{"init_std_router": 0.0289, "vocab_size": 2048, "norm_eps": 1e-05, "doc_mask": true}
Below are experts of layer 3 (counted from 0) of a mixture-of-experts language model. Rows are named router (the router's row for the expert), down (a neuron's output weights, with its number) and show model dimensions 0-127. Each number is 128 + 32 x the weight over its row's rms, rounded and kept within 0 to 255. Numbers have three digits each.
After each expert's rows: "comes before" lists some tokens at least twice as common just after its tokens as in all text. This comes from a sample of Wikipedia text that the model never trained on. Tokens count by the router's weight.

# expert 187
router:113085135052063140132051128120101081098123117123160082156149130141129141134164074133102067131145116085115073132133129146120132074143117161069132141195149069129144126207140117097102125122171155132120178153132145145217145126176149140080096134161100154139176137142120094119155158112092140137144100121171157145107116113165217108096061088166115145135140168146096142129143110121202146102123
down0:116117093110116150162164124117090133146092114162159162163109117167181145057116095068141136174197113176168100099113153145088058116137100093190086156155135144111096102102048129165103087139109125139145165117135197127130115137158129121060111071080085105130175153106144131123163138101151180121149189090127129161169082122098142123096139142116146175126149091137144196115128120199081142120118
down1:209099087125172164138137098124036030118187124105124122167112157158060138124077115095120093166115161094139091126162115117091121085120138162136091116122136164089118086094119084165139182097106152132142083110119149105157127138115082132127112144133176123133112121168153198098096182195122099080073167144122136153081151135101092092153127107116119111132154143143167070115177139105084118113124
comes before: ",", " (", ".", "a", " and", "i"

# expert 231
router:076081080113098108099141142117064124077145158194140100130115166154069144075170129119122135099171052112057136153146134152172118096057116122059171118129169136127165116135074148106103174152150113178130137128201167116135131113182151147069091063126106124104151136169161103149143104076110179146127092115155175126127093145141149139113085125175074113123135144133115174096110111141169144119126
down0:142131108121104102208125153180154214130112195161093149099095086148114118091136127129147206113106133157102103121084185133128158156058134088165126146143131176080084152121154132137132104183093085130083073163113086080098109137122136177162147139156147094183054126122145151152106116143107132130183072145139124168141107118096075175110106090104128083133146113140171115144172100118153166163132
down1:162105166091114110118169099148151168077111177155144119074148152095105088189129155143162111117068112164150096123183161118133082123076143134113117172097134114107076061113112183096088140101186114102098090079125099131110108126078106079177111132062167148159123114122161157132128103150089140087141093130077112043157144129111076136152113103035163111102120138154127094076120143121138095134128
comes before: " |", "0", "1", ".", "2", "3"

# expert 107
router:137133111118065051109087157119133081130087126112150073167137179131085147105129082110091112080148139082119115155106134201126143086125103176148143109136141099139112105175130194056119126128147139131171144160141133118119117097183117167114119097179086138108171141134149134156122126070100146137133076102193133173056166134142141205139127112172104092181193121176095134083118086120122121110171
down0:085135157144139136096178123156096104202145179130100121152164104161156128099027094134110095167135103069110131069125147118119067160120198076142131110118165123094105118182105144091164141153113133089163106144133146126084119124155159130154091127132155107183160131168111154110142128108132071069128153128081113122131138121090148075132081077118212128159066051130118108154128111080108152146108
down1:073137166172078112117087126080145144079121110113135120174072138097116120108123135128101110100167145174098067086086186217144162159024143128165103080139155154135134121107088120122069112082152205143152150162162163134079113115121111141176112113154115147130152200131093093123172109132181106138079147114157145111138158128115132140079102084119105094117169133151086121108137106160160158137161
comes before: " and", " the", " which", " he", " but", " "

# expert 198
router:131129136138117098114110140118091105140111126114157066157133122182096156103122113124034110155154113081099093141073066174113117136128072145147130117143160108125138083142115169115083150133144106141150120136124128097156135102142181116092119121195093138110164145139133129173120129088100152124149063131139143138066108226201174167070099098181117096162135170164085141097130057175147127056148
down0:149040145079118168184147168138134211160130172162140104093163148107159133106122137159157191143150142147091124122114126074116087095106087134117128163082078123100163153145091116151148093071133129194080082166125094079150145119170134141176157122098135071143155125104109131134088113165125122144154099117128054151129163108148085121122101135101062067114178109096173074133105165138151169123106
down1:073163134142124124195131145079122141122180101130157159103168122107175117172168102183163143132063121126137156150168165145138112103191145123119198103076074123140119102128104136108062114129150167129121106184103142169093066129078141157086132115120099115045130136148141087140126091175161089159101144135183177178091115160119118137117096173152134129092162118115071120187112095134164140065143
comes before: "\n", "-", "|", " The", "==", "The"

# expert 34
router:126102115079075121094069151107134089121148060190157157126137132137099104100129163134100103090139091113118099141113124141151130119037096160096147137138122095128197105119083150110104129112136162121166127151123136091175143143177183158102128098164086168129141124170134122131149102132127121131198055059193130169097103126169176132062118120153140096146169153126075169080132052160156110135169
down0:108106093114136077173170091133107149065088103114137125142139145150200124057089107126117079124124088111164183166147077097161081144091091146175115167108162098091068108115087205113211165146126176088077133152095156092126076125144093173106119161102149121147143107131089082102184110110158093156112130101118177125145128101096146139139157132137101141169127109151132094087116148083180115098126
down1:147160098096129142128137109100157180174100185167124132110093143108113083084148107133136185131070105244131144104120152075083137134109118178130048116174125123149172162128109129095120060084115136100154146138149122137094111129112127105185128107079101140154147165114144118136156152116140081108154123112147070061138094178128144097149189188085148139086113146096159121168103145144078063127137
comes before: " ", "\n", "1", "2", "3", "4"

# expert 135
router:146083062098054130079103155089111113131127112162174108130145150180138152130153090140091093098144110074127107156149114148130103112102097118137144119150144118159154111175056182064149145107165128117151124169171138102171152108152148176100072066149107187109151173134132124131114153084102148178152146087158127130131097182166126152085115112204108160163142171156118114111102071139165141075202
down0:166148112095117154099121115135146082140087151143195101123152110138123133134133073093127109152112075109124123171119066198073160116106125107136079137149170139061155109205145119134125119153121140148163148121130099102109121087128121193122152110141094115157137161127127158124182143061118152054076110144084153140143129151142168139091121094176116135048156022158079111167102148136135178101090
down1:177136160167141116120084168153151080153146131151141143149153056093140056108116144127103105060137134103043119177049114145139102072179124155177147220129102112150106111140102173139149131091146114103073161102120125154132119126134098118068150121139051116122165157090118126111164098137152163135125114107118117131103064126154198135105137153127119123099123121132078071120099105165165110085184
comes before: " ", " |", "\n", " is", " –", " —"

# expert 32
router:108098118123104127126121129124094092122092143146144102193150154157134190110164136142110122141241038097099094176140096145150148098079103183138134136147133070140185139160059149126073118121146144136143145191158138137138148099151153125123071060164109129058148155180144116185168132081122168139131120120173123149125148187140135195093102090128098089174142140140120124123163130142147146102138
down0:125072129166124085094180120159098127139174193132103146176100181173117076048086123094135120127122137140114119095121102156101108091129170133135182145110143157118034175155108114140152119131162145134064149134111143169115135100127122103128120129078101128160194115198139068167068146097187158112131121098128073118152155100124154131137226148116108153110120107164092174120123095166143097126118
down1:186188108124127149164129032079126146141193106127127205086087136156101137117115138138141143116159141109132209126125096141167087091139125101167139177149131124102155146171092126210167113083153099161117112111116110126132111123173137138150105136158167092119149159171134108146093152102138092098160100147122050144158108133166192140180098182145143137141110127074105097067095066168136152135112
comes before: " ", " S", " D", " B", " P", " •"

# expert 41
router:116133116090075097133098127070112074085112126141143080153123167134133152105154108105100087130124090057126071116117086120146101093103112177104144140163186128129196112188125174115100138108189224223137178117154170184146158115158161133094096117122084140073162136125108143165165147129101187117131111083123129144110147165155125162118106111134120156143103149165127129081078114111179137086126
down0:172133108084112133177076127102149135077130142170101132093157149153125116130146108132128133080140115132133102118074068100094142092143143087088091090141172142122122131126126108086092152153162086136114144102067140141185170184135105138196133153171134111087087109209167157126129135124066163098205147102214144075064174121206128117161131098082148162127143099138104175129116133131125117101120
down1:130119069178164081145131137154157144165128118132108115102121126121141089174123122095145061135140127166091118109130106189070105171168141135144092091161095157156161149126086165144146160163152175102107097148163087173029128103121107128122148119102163096160149089193108114166143110174140124124128127162122079100152106135141164129148164204200125061047108073149100112161125127164172142158131
comes before: " of", ",", ":", " to", ".", " in"

# expert 150
router:132127128097109143132104156132115116129109075153146104192166174135091136095126100180141078095151100109122057140122131155168146091092095165069145132134145131122147175143115172134102115086144199148184122160141145088166186026149186145082119061139101125099135164204144100140119174133107127130162118122157191132114109126148119133122079112141095119165103134194094167121162114174128185093146
down0:175166101161089119152096110111087165100156149098099111154103114167206112151138130107126092103119081146131162128158082115076065104169095077144115142114144159114095146078160096121076124175104179151079138066164102131120112161162076121174117175091153138149089120124133130155130123129183084124139089115101118131119172123149123198125179096168184118129167197159140105126158136076114203145169
down1:216105136093099180140135111107139187160138107148124116065131173137108124097125137042195192163082135093143102112090138118161164120123077149053133098165083185086139098140150169112108131177116095160122100126130100146123174131157164121108116112079138099118094085134115146135116179119096113153139109134107199127189086176124132109114119103129150155150147057120165090148099114124143101199126
comes before: " to", " the", ",", " as", " of", " in"

# expert 53
router:127093100106054135137128151125083098146155166153143164147174160133106127106165127129138140140207111086116107180152110142117156089135086171125143118136134130136170140173047174087090125124141155181142146166166139120143164106170199152107116076128124143118138139214182070159198129122115141163144103082123162140114100207173174150111050113138116096129107125129099174152178117157126135130138
down3:159157125153135141126158149048138176123173156125092185107161109108122088165164127145118147144149121179145144103111148149132152135203148182165159101085139181161128118048143100127175098154163153129127079109119150110085143147182135125113146146176155075080187100139145131130146148193113145095177103162091178120085108167120095105089180153136121158083117156091137132128102088157146030124123
down4:090140108115169152161111093154158152139146102154136121133151162119078143117109125141115160113126137151115086134111149170160173093122091134094133173148149135154191061112162114137179100146156092141208175142143104078093092105108121108091124127108111120097121112114085138062127185123114088142143110095124130158098045094057137107171132097210171088114119136129092138049129137136113039174177
comes before: " ", " S", " \"", " B", " L", " P"

# expert 156
router:110102125060116104088124133095132045075127086147184102144121119141066119101195098176126068159130126071151062159109123135090127021134099170137161128178168085141157099127097155141108133118095164188164152136160122142180126118149163133127122106174131122110184118128097121121176146117140163148179100125139177142080151144176176135106113106136107104150146173152105123149156088169131122085154
down0:175179117144092144149102134148128160137114119065196101128136154106090150155175089107112146131159141157187125075138162141131160129143196145085100125125134183088119157093128122095140233088149179106125132146146169142135139133178171127117082075102145111128030123139178164116135124062163135112118115118132105147168145186149150109133128093147142081057135175134098114100178157135090109089119
down1:133133111159134097149132133157135115134139147124157109107143125205125104121134133169120082139165099082139083128116139063119080156120124070117145069068155124116123135138110199165085162106105117128141134125141135182110103155074141209103173164107106119097113138176111156083131087120155095126084134129151158145009097158190135116158137078065101146161117157136083108137113139108186153160060
comes before: ",", "a", " (", "i", "e", " and"

# expert 172
router:103077126083111136102076147105096088095118111151116107177154136143144175105150121173153094126123121128105085107123147142179098111111104176111136133163161128130170145133122173084065133107169174155174179160166150081162192075161189194121111063131134162084129163213125149130136148119076149127190112106163120133103105140168174161129105090145129135148164115195121152158152135178151165080138
down0:140163123101125121152095136054135090090130137149102129089146196110132173173169102130118111164113147162084144132192088090106111113178082082119123087128153113140143156122168121085093092135119122116131080106103122108135135126156115149082174085126108128110112100146154121167078154143049103160050117180104147075107193128145173177200073148142125103186102080113096126093156171089167134138152
down1:188156115109171103133175101126128128188127081159080111143109151185134086111164186078172165040136138128166203121132052138137113124178134102108107173153076092080104117135110142107145127166127082126130134116122122114150129162106120131133111141106135148139146073130196079126160145108110091155163137115103096161179154081120110137207100138082110154128125155178174120060148081121112088110152
comes before: " by", " to", " in", " the", " as", "ed"

# expert 241
router:071078082127102124096127158089145119070096141159113120132150186138139162109206152138104105105148052061060106156167127168173102102043087148074154094126148131131174111160098156103114187120175126142137178135156144122150156074133149161076119065165077148086133135140160143144121109058111162131169129119132148122135115145147111139094128098165114132150098131162112150086128119156158135064117
down0:178118124165117072113173169158129141134126115070156153108133147112148128147192120133138109187144104111091162161155134141126174108078156145143061129161110106187125140071149089145127148114108138119165097118116080125173176081162176131106108164136115110152163137117181145121148117123152133154142164192097113144120147130110142176032084162131183169063139088121082103133065214116124096156155
down1:123112100149113146121092131126116132126133159134123153104093099193127119156139124171162125169101143185142127158139203140084132182155132155108146094096114133121148100125188080161143107043158064136164138105118117164078102172096139116141071233121136043116109132130130153113145092142132110095126155150134099095132079144119083103131076038109159071123159159118155126134123196120127185114112
comes before: " |", "0", ".", "1", ",", "2"

# expert 118
router:131111137061148110106120121121069107127094075139139084120148178168122113115178108084099101110136106070114108165126057125148150124139098135115132114167158102122155133124112180090094233149138138151164133143149138119200210117143189166118108083141098139127139127156182090189136135118073111198174123128159129218097145145142129164116124073159108073156120134153100133146120119142126154097158
down0:138114143153089055111104134120143176122100126107143103141174135121117074169167124084161143137071138206127152092106121113107086145172170169186158156120141070185112088092153136079127174150059147098090116165186150134192145174109082120149098112110147113141137152087138090141098128128121126124120153183110144139160119074169127116096082100152154099037100131146093143107066137110119095156094
down1:157110140115115200153132055076153130065152082135095194114112113124077152105165152120116175108176127150109122187135116131099169161142158177115190150113171173139100110136174112115099120093184172154118177137113103131147090138168115123124135125151101110105183185108186110127129173120172124150103127085143172081133125080091109124185174109143095153146083164159165153094177128110125122055148
comes before: " the", " a", " been", " his", " an", " her"

# expert 255
router:101114132108124139103138156112136099111128139175185136155117157165123151068191116157059099113148070132084118149106104149148151129074128178085127085134132134149186101214086127115085124086131128132147131134125147105127146120181168140108119074178059166095153134140164090165159110111080192139138078134155141134092167139129154174118098045140100106206130183113124142123102118128137206119136
down0:121086137121118131114172111135132135111059178157165150135104118071088116188135146180106123101053130013146119102077140070126125176100163146109078055133133157130125138141185124151156102113082151115115126152108130127147148102133155102131131079116140105111084118131126102095103165163118221119144130141081131116099190162111154178126129092135102155102122099070184112132093145148099135144060
down1:172159057098082151160117158147153084161106085103165173181111097153143130101134125042093147100146186094147139123130160138146114149098090222102162159108130166160151123107126097135160153057176113133100118127114109091086113200138061153116114115164166104126183114119165135107091108136133094129169162093130136156107063086102105129097091117156186104142127123154154082131129107105089151169093
comes before: "1", "2", "3", "p", "0", "d"

# expert 235
router:169130103103117121093137140123116146140096140173157130165141188188114152101203133134117090086129101073101133130139085115146128150122114172146124074188144086167144151171116135059060166123172151162152155132144129112181132122132181152079112096118104137121165153170150068137104119055139131183163099128212154140075143127155164149113138111116088095151166210135095125121093086161109164100150
down0:113139129157122140136093220159148143098138115154154094107082105155085200102125116121143097124165105122166114108076150167114117133125084189104083112150141087140096118189123146160125108111127157160133121130114096087095095098133120126065147147135089122115152158138146184105086121087113219108107103112055196058113124162160086150134101083140099174130167072093117135130188119167169164114098
down1:077088164134091067111118106118089100098159122112147097173105056172099133067137128162121086098082146113127086126099159136114150104101133099120198172071171079125157141175099104138172126164111137140116141144123147133160186113140117121133116167183087132099109127094149175126141152187120142117110204094193129121110198176147123120099120118179135137182150123138151205122180118072132174135119
comes before: " the", " ", " a", " his", "ternational", " September"

# expert 193
router:145086118088084125136112137146121110112112150179133129170158135135116144120181107135080134102203116089082088177144056130138142137103072110103138135179131082158156097146121129075124138160122146138205152168140147110175144098138153179132108034184093147125142141145178097117193120102120149131138052091164122174052110164182157107083096094146113145135112164110105141108120094152155126110176
down0:128136139120084157162165092124100129179080191139135184138092153062159155183178122125143142100128212159145124071114150136174099190118166104131151156095143125121170156133140064109117111124123124142119143121082081185118087209105158112078120069112075154132147122125113131124182177186142113105110148190135122183091105192109139123112088135144167123146112129158115123086159094156125169136105
down1:175129114122102106135124138147110131147121195158135131096110161060116130124122142109123126172096143039160111157104133054195089116086067106132111153132124173072142178134135127116171167114122113151091075115097144111113166127089166120121110125055153130151058052120140050124096145131171157089149093121118097136149125102056162116113182151067129083149154135124149114133132100125183131178142
comes before: " ", "\n", " The", " S", " A", " M"

# expert 67
router:119118105076106074107136164143106135123069129113148114103144157171100154076126132137092098151150045138094119134119083163177136093094109133129193125147196111158204114136127185094123132125144136167171165168164163105229174136193146117115123131187141174099151144121130110146166178077151141153189100119152139129104137150127206160108113137135119087163094174130095111133137114152144106123173
down0:144187163098089172166184125160132128142133111154111097091169135185125208130147109126133144143092151111164142107138090082131086164049084080103114139183105118131132090118056119097090101128179108128100102141138141108120156145134146156183140124132163221151071115091136095091121125176125089173102111073128150135114117156151109178167093095104146170180172160087157081111149137180140126139124
down1:111052112089137115112117131090113154128137174152134171139122127145130101147111095060132108136114117119090043123126119175151103148148201100135175117109175155170066163088127104070163143161138134138131148097142172150159103151169136121141122157133106126100184078150123044189149132088187112073137095120080135121124074151166147135157153091125081147136157126147069163112115099096077204133125
comes before: "ed", "s", "ing", "er", " in", "age"

# expert 153
router:107124127098068159106105147091112115130089161223122095166158176117084159112151138141132122108157104119130077153112106137118098109094084147059165147155127054163145129132107189114111111134139149168150134146159126093182183097126157158104137053141127140069125149223127128145123144125118138128181087121168128142094111141122125142033119070135133073158144146165104118101115079149151175115178
down0:061134109182144091161156161121137101069198111090161114130168145104135123144134133160133150091143169123126156145170104096150116144125160123099179079149137117167158166098108087079120146161141146167115158172163198101185146162163109173126089118115107157085173096142128105173196165103100107148165218161113142164091127126146149108152122108201118155159129051124109100137109164174097119110151
down1:181112100129117087045160155130178155093119204160153075134104106076078084168132119158062101161112101063149145092165096054111174142125089148141155179093078173142126102126113168155188195095127134119143086153062110130124119127140099171173099164084158156142133140149127167131108144158145134142143159112146157099112099141093122085098109159069115101142123131112110129129138097101083114155159
comes before: " ", ":", " /", " D", " S", " M"

# expert 123
router:126102088003104122072080131126124113131151116132128131097164198171106169128148095120100100108146111038101117163136075135138115133128115183108154111144141120146149122151106168047080149110147140167145134143138136128195175128172156142141114117156031147115146118122158097183168125070124130144169096093186194157121134183129146155125135100166123095137115144137107148147123080155136123111130
down0:161118150093136156119161095071139138063140135118190134189110119148161127147153086040085134154180103074186070111127139175145107136090133109115086090160108113112096110102112175177178146181135099154142133163125130106156179138073124140156097153163084157120113104143175145074137132130146126124128059110139149087172202136122119164102100146122155167146196099100106127116139116097126110142052
down1:124109135095158197165123193073174140122148134163112137177188128198160143076097063130129136145093133105123125091120125092103105109102137128135117109124132140146143100109127184191085079162141106140232186134142119090136144145127134128117098109165126153132124093183113111134092062124097115152085094088115148154138196136150114108140132092089143162187191116156128147148152205079129124169110
comes before: " the", " a", " his", "ten", " an", " its"

# expert 82
router:118143134011101094098095160102098121081111136146124129125112190167107136085121107132134139134176063109117081141143111197131156139062091134106151094097174127158181132117111187085105135148142127176158141160141138128186190110116139161119107096116128167103130090137152125174127159103107144143217077093154158143094170138130127148108074094194099110152121133171063155111166119141137159104125
down0:135134125127109111134076130098123124168119122134125129164093102149135083185180136071154127115198127069129110071112161177167133063131183133179163188108091137139114168083110140116164112180159116109117136106105170087119137153186114124155077144156103191105170115207091089108104154111144142147146168124133121184144075081150111111155070099153121107183220113129157127100105137149132107113134
down1:130146181154134120114139168108133096118157130114130179141141123126122095093119094103156146160134113117116093118177123176136085062230153168102078106117142135103144168150117125131122143195087138073141162122106098165180117132082139133117071068091115114099151124103168116083090119130148068133114134099205171119088071126192121189175113151132118174096141144161088198090109120150163132079132
comes before: "ed", "s", "ing", " in", " by", "er"

# expert 69
router:165097106108090122112136140134096013092124095133154063152111121125118138088150090118150099127141115102152048128094082124116113070118114136074151090169182077117138114142110164099102120124190172162137188163156130100162156126145149132047121131177125160130150134150115075134220117134089140152150094101139113169094115159160162130101124084146131145158161180168104121116158122129109140056126
down0:099183130136104080154132084154133185151176152106111145113106091141165163126143136163068194102070106128202146145134108179112115141085061081115150132141184108196168090132126134128133118147094210109129099109139137160163134108130121106130143098094119181076078081123133157118105155112125139134147153109129073155117180143109109163094109122208174104125131122113076164143093186089128160135181
down1:120133096148127175064115150103130141123122164134167113135095156146125106075125176109197176060177161121146115129141136131143148099086148055160180087140110150174107155155169144124093075143144090134095173169158139087132121135152081106095109120094120085152185130118137144127180040130111129130139085124063129134160158120120129131162188119125099136056107168089142138116109085188076143148065
comes before: ",", " (", ".", " and", "a", " in"

# expert 189
router:126102117092138106120112192115102109133070094167150123118152138162133160079156101120060113133149110083095139140111085190097155107097075153132106124117145137151161085170093180120108146076199139131190154157127136139114150118134150174121108107134115155119151160177157084140121075074129127137133121107121143210124146151203134155078042113151131097153078199132091173153137118135159194098147
down0:105145139168144148040139137070122118134132162147171113135142119081045123138146180205113164106128135141155075191058132147142125137071158161136158170140164149123136047143149076130108116141156160141113144180097168141137130102096097109110109078187131143157135127108126156117168081132146202058181139112120110129147140125144079070160110092099133161125150135188104137116152099120136082108125
down1:076117115147189103164140173135041111112121093118163116071193108175175126123131140158124124193171150136119095114150101118087109139130157186132075166136161147104131113125113099112142198147107111108130107095103144154184133154103126153140079130104110180157099140131075171078110143190119197106099128151073124121140097099159067148061121122132174105114125110140108192138110197104147127081113
comes before: "s", "\n", " |", "S", "B", "A"

# expert 215
router:127143137111084102131115179131059089070067144131151109128140144144125156106156113183117111137133136077131109153092114150180129130128115161124123092153153047141179132133119167136099157120131135137147142169139135056192156088166181166109120084150103210091151173157190121110146133105123151172230127126116127156024113143150118132093113124143071132153137146163125164132133113145130185097123
down0:158127085204152102109118159133086059126166077107113130146132131135104091122109116074142098090110090171134122136145126203076138123143174104127243180109183113118094126186126185137140141141178133153163120115173136074160132149152117172157179139059130166098141123112143105127186123145130116106116206173116130132106148136130153099118150126127158127110068138170157143115116139078082090130092
down1:150111107205118105158136084118108067114164154093058105176135140105178130129158150136079138077146122164086128088144176137144075121133147144098142141090112096131125177069144167127134100158086138163085144176136131108105162112146094161125115150096134152139162139151099117030159141105143138052140134065147091096133164078126141092090156124118064121086185103166164111142134148090081164094093
comes before: " to", ",", " in", ".", " and", " by"

# expert 117
router:116147118109110137111122142121098108108138122195156114124140146131061146109155170123118149083161095107074135188154100139135099104117113148083137132158147117140175132155090144082129125146154150218137141160167186090158183115146164157099117104172101168112162106169197089138115088106080145151143079095180148173103087164170165162087087119172132121125135153162095222066164090165154132132130
down0:128088173137158108130092149132127135202125162199124195158069072111133116065090091156081153113139134119162156117103076156111146166129086147097163118108107150094165145112143177243107082085100131106144122123131087147113147120092094147137123053172117088136130165139119157133103081142114089077126146162149169089126113167079115123115123159146094113070180176103172126118111158114133108106123
down1:180176137055118139075109076150149123145127163145140139114109132161092126064082160078137145140115143074222160095115099120100126136174146146140066127115109081067157153103111076167112057112143092124094113112177132118162100177095132110108119124101167105146115129116091143151098117136178109033107139127119115113204106133143130134156153192162116154140123105113182121157106120094080130077141
comes before: " ", "\n", "0", "5", " \"", "4"

# expert 183
router:110144148106081120117121151106124087122055162137150070163131151148091116121141085123118125097172104106107100181140138167116172095108036160142152103147138091182156069168114172066117145117141135143134175153147163092143196119164175115122084107127074139096165155149147094159152150080156150128152113118138160133078162163190179120083079094142100095147161176150108137109110068132119144073178
down0:047083109116100108143149151127140108110119131139101059095169122090182097121143097133148073112143139140128146102163183069179120126100109145160169143151122124158128151183098151098077161138154140118130131135160059166199085072197105112137143144145198151158152195121081106115148113173159133134191174159103128139130086148131118075132086144209130101141094092136108151140112135158155121174129
down1:195090152189085126091131151102089170181100143174143119144140100149107184122211111178149149108126147132119101170158133139159155092115148092115134109092100136095100113148150096151085102101126088185087125135106089148080081174139135133134137097144136147096147171100146156158115129075119119132053131137122069127148097169134123145142100122107145088136086131137143140117216063177087125224103
comes before: "\n", " ", " and", "born", " a", " is"

# expert 214
router:126130143113122125106140129119122050117125134127176150136110125174149135050191088129080100145134125120096054166112095161128157112082110154121153095161159106155180101173123131117087130136157124155160143187118127088142148126153151176105112081202076147129170149155133095120192144103107146150180069114128107153062137154153144167094092026140094107190151204138113115115133114150132150109142
down0:113128106066101150172159107125093150148174093142092093098114113108136144105161090082084127022125150118138165169092108160167130091127199156185118195126092120125107109121100118091045049117148139162143105131103126098155127170141137091105122143141149127120126101093162131151168156123143151100101137111041139120100170108084128062118131136146153178165082122138145139087157144134107081111190
down1:095134129105152159111069148100126100093154129090160064142126106142110155094140154118112122158201195125094080103086178141101106130070185081183180128138135172158111158127139120141116128174087191153141168169083122130112030122113112101101130130196120117141151155116147143109142103112210103117155092097112131130145155074132088123205156056102101148129133124174102134106143107141162122126137
comes before: "s", "1", "A", "M", "S", "H"

# expert 205
router:095125157022071105116051151132115111057135141122151079160145193152115159108142100167076065093144108052130119138094082156167121122116104130104114139152142124142154163193118128133089179105164143140129154134145173115184150100170168146104090086132089169101141121154146131186159154106152145118136132120142155126062108123140103132068078113144101139130139123148132119114126110148155126028144
down0:119163128175129144097166138206125107059104150128112153113107180095080193128154104169091086115115073123187137144111093100047137162130160126083074138158119144135125134112086134061128131130126095144116152106148174189141121166135173153124076152142129111177112140083158150139056142082135114111146127133146139131145125076112145085120100121163201192105066100138075131147109080158093102111123
down1:175134151115097117081145176107237094082133108121217118069136106086098112054126122135161191141112096124127069183114094115100131110184098161085126085119081155192125145108127128132163189169127116102132122125134116121108167092116102109168126106145116082121127096141095105129144130141093100108122131103119108071143125058111083159163095129122133169140163101094093146091161160141154073150160
comes before: " to", " in", " by", " of", " the", ":"

# expert 77
router:133102057098089108116125160084120094118113119123136068191121153133111126061176126121119116095133107094122123107123105160113085069100078190153192090136133107147140110128099129101133160118157176130142176187143147122129142103162142155104139091184083104134136110153187145156124130087092117165170112060191174175104112127123124160087063070196119099185111185176103140104102106120125128115144
down0:058104180066104044078140096122105081159114133177152118142127164089077184100101150119084147107140164114185150096174140138088108121133090162103141141155142142095104082104168146109107168095115137116150124161126127182127094121044138076174085127081095159107094117123150148129098145213139152116152146138151106112144107083159170103135066176121106117115147119181090121175131135111132101082105
down1:164133101053128112154079118081168173174129127089088121125135070099135150128160122076116177163132129192181164148109107163107076101100117123180142126138131195157084130108115108178170129131113146114103078155142117172163112097091107074086142124117144068080116172139097167128138101144115110086086210097115157124143181159090138128154129072090106077117170115118136066163135101136083111146124
comes before: " ", " and", " he", " but", "ce", " which"

# expert 147
router:075126092110104120106074152095118067109113119145168063123129138137096121090130146145116119101168127084127117157149108144115106083098068112120130138163193125111168120166083165132150144062150107139170145185133163066149170135115142187092124088176102145119191140143145161144122112130128152132153129139152142125052153147185169124107126120153112068169101134122045142130138071152149160057209
down0:115113141162088097119119183073155064105148149048115118082139082104102063122081107155139091131112124141147105139157133133079154097170067105107146050077092097146137121127160141118166092181144132092138137179150111102098120146141132121125125110169120171128172151132091112064117142131092125137150048138170138121100176205173116078119156125194098100167110150127108132086153166154151128184119
down1:101160132105153189124185151121166161189144087189139133192086127141162135079156185093105141182184145057081158122109128156094148137170132155119127090130116046117089185149140085084142132151106112215126144142117158099140135164083141118105189179166122168095118114106109096127137130113152148133181170122139106148141134122129168152154070145150088111151117148138172132140097143156111177097171
comes before: "\n", " |", " –", "ment", " is", " ="

# expert 167
router:145130127124088131119087147112095061127131156126159098186136107112114128140160113110127119095145130097109075172115129175117143101148064154140159135135147085172175095211122183118109156117153143164111188146148131099150152116167203150114122140116098118122155090150129109142233156098123125133185117103160200136033153148203135135111064122124136108128157190113116139119118074139118128087167
down0:132126151099134138052202092139112140178198148177163155158130156124078154107163107119141164192129126125139096127038123120101106100085112104056132151135102170102150146153146085164089123147128131084096105134158165173058125171062112122170150156112122158086151105094081122116120075131127101116090133117173088147138076163115155120155107179139099097099173142129093149127072086115171146121144
down1:187109116116069189062123106085060097166089103139050164150105159095086135112113140138108105119126108120187181150146130129078142110143099074088097167114100111105151140168144136125097122108132103159156092129150068146121102106114156158138086119098136107116072162126174160147140195161143068162129108128094135162115147184056125140135132084131101116140110177152153162126166071071095153168154
comes before: " ", " and", " M", " S", " P", " C"

# expert 29
router:124128141136139112102108135105103103107087142145239130146123123194121151073129096143128131130165091126113145137106087135119142094138119143141151128173187084174137079137116163102098167085148161155126166213192195136169156147152138156097121124124121165116164091123143049136161121133126150176188123100163115133115170150142202158085088110143095154150132195150070126117137096137120130084192
down0:142129116172125125119143105136131162093102087137173113130105119120109101049113117121105125168178115070158152168160128128100153059104127161096130156136102136129089089110128127193116156170141112151157111148156107165127128187137116085141098135102115098111154122090181121075184156167198146194105154146130168133109129142162205077104162061085167082091183115111127128099130140171072081075085
down1:156167110049100156148151138111116091120063096107120097179157123132088088111125147206109112087096100127167143125132163158151114144204089167157070137090095156076161108127052102093183143128145133109111136097125047112089124131104137132124111162111141089159143126145171149135120159121124123090098160090116124120141121156154087172118079178102138079146140147182136156040141116080112110162175
comes before: "s", "er", "ing", ":", "a", " of"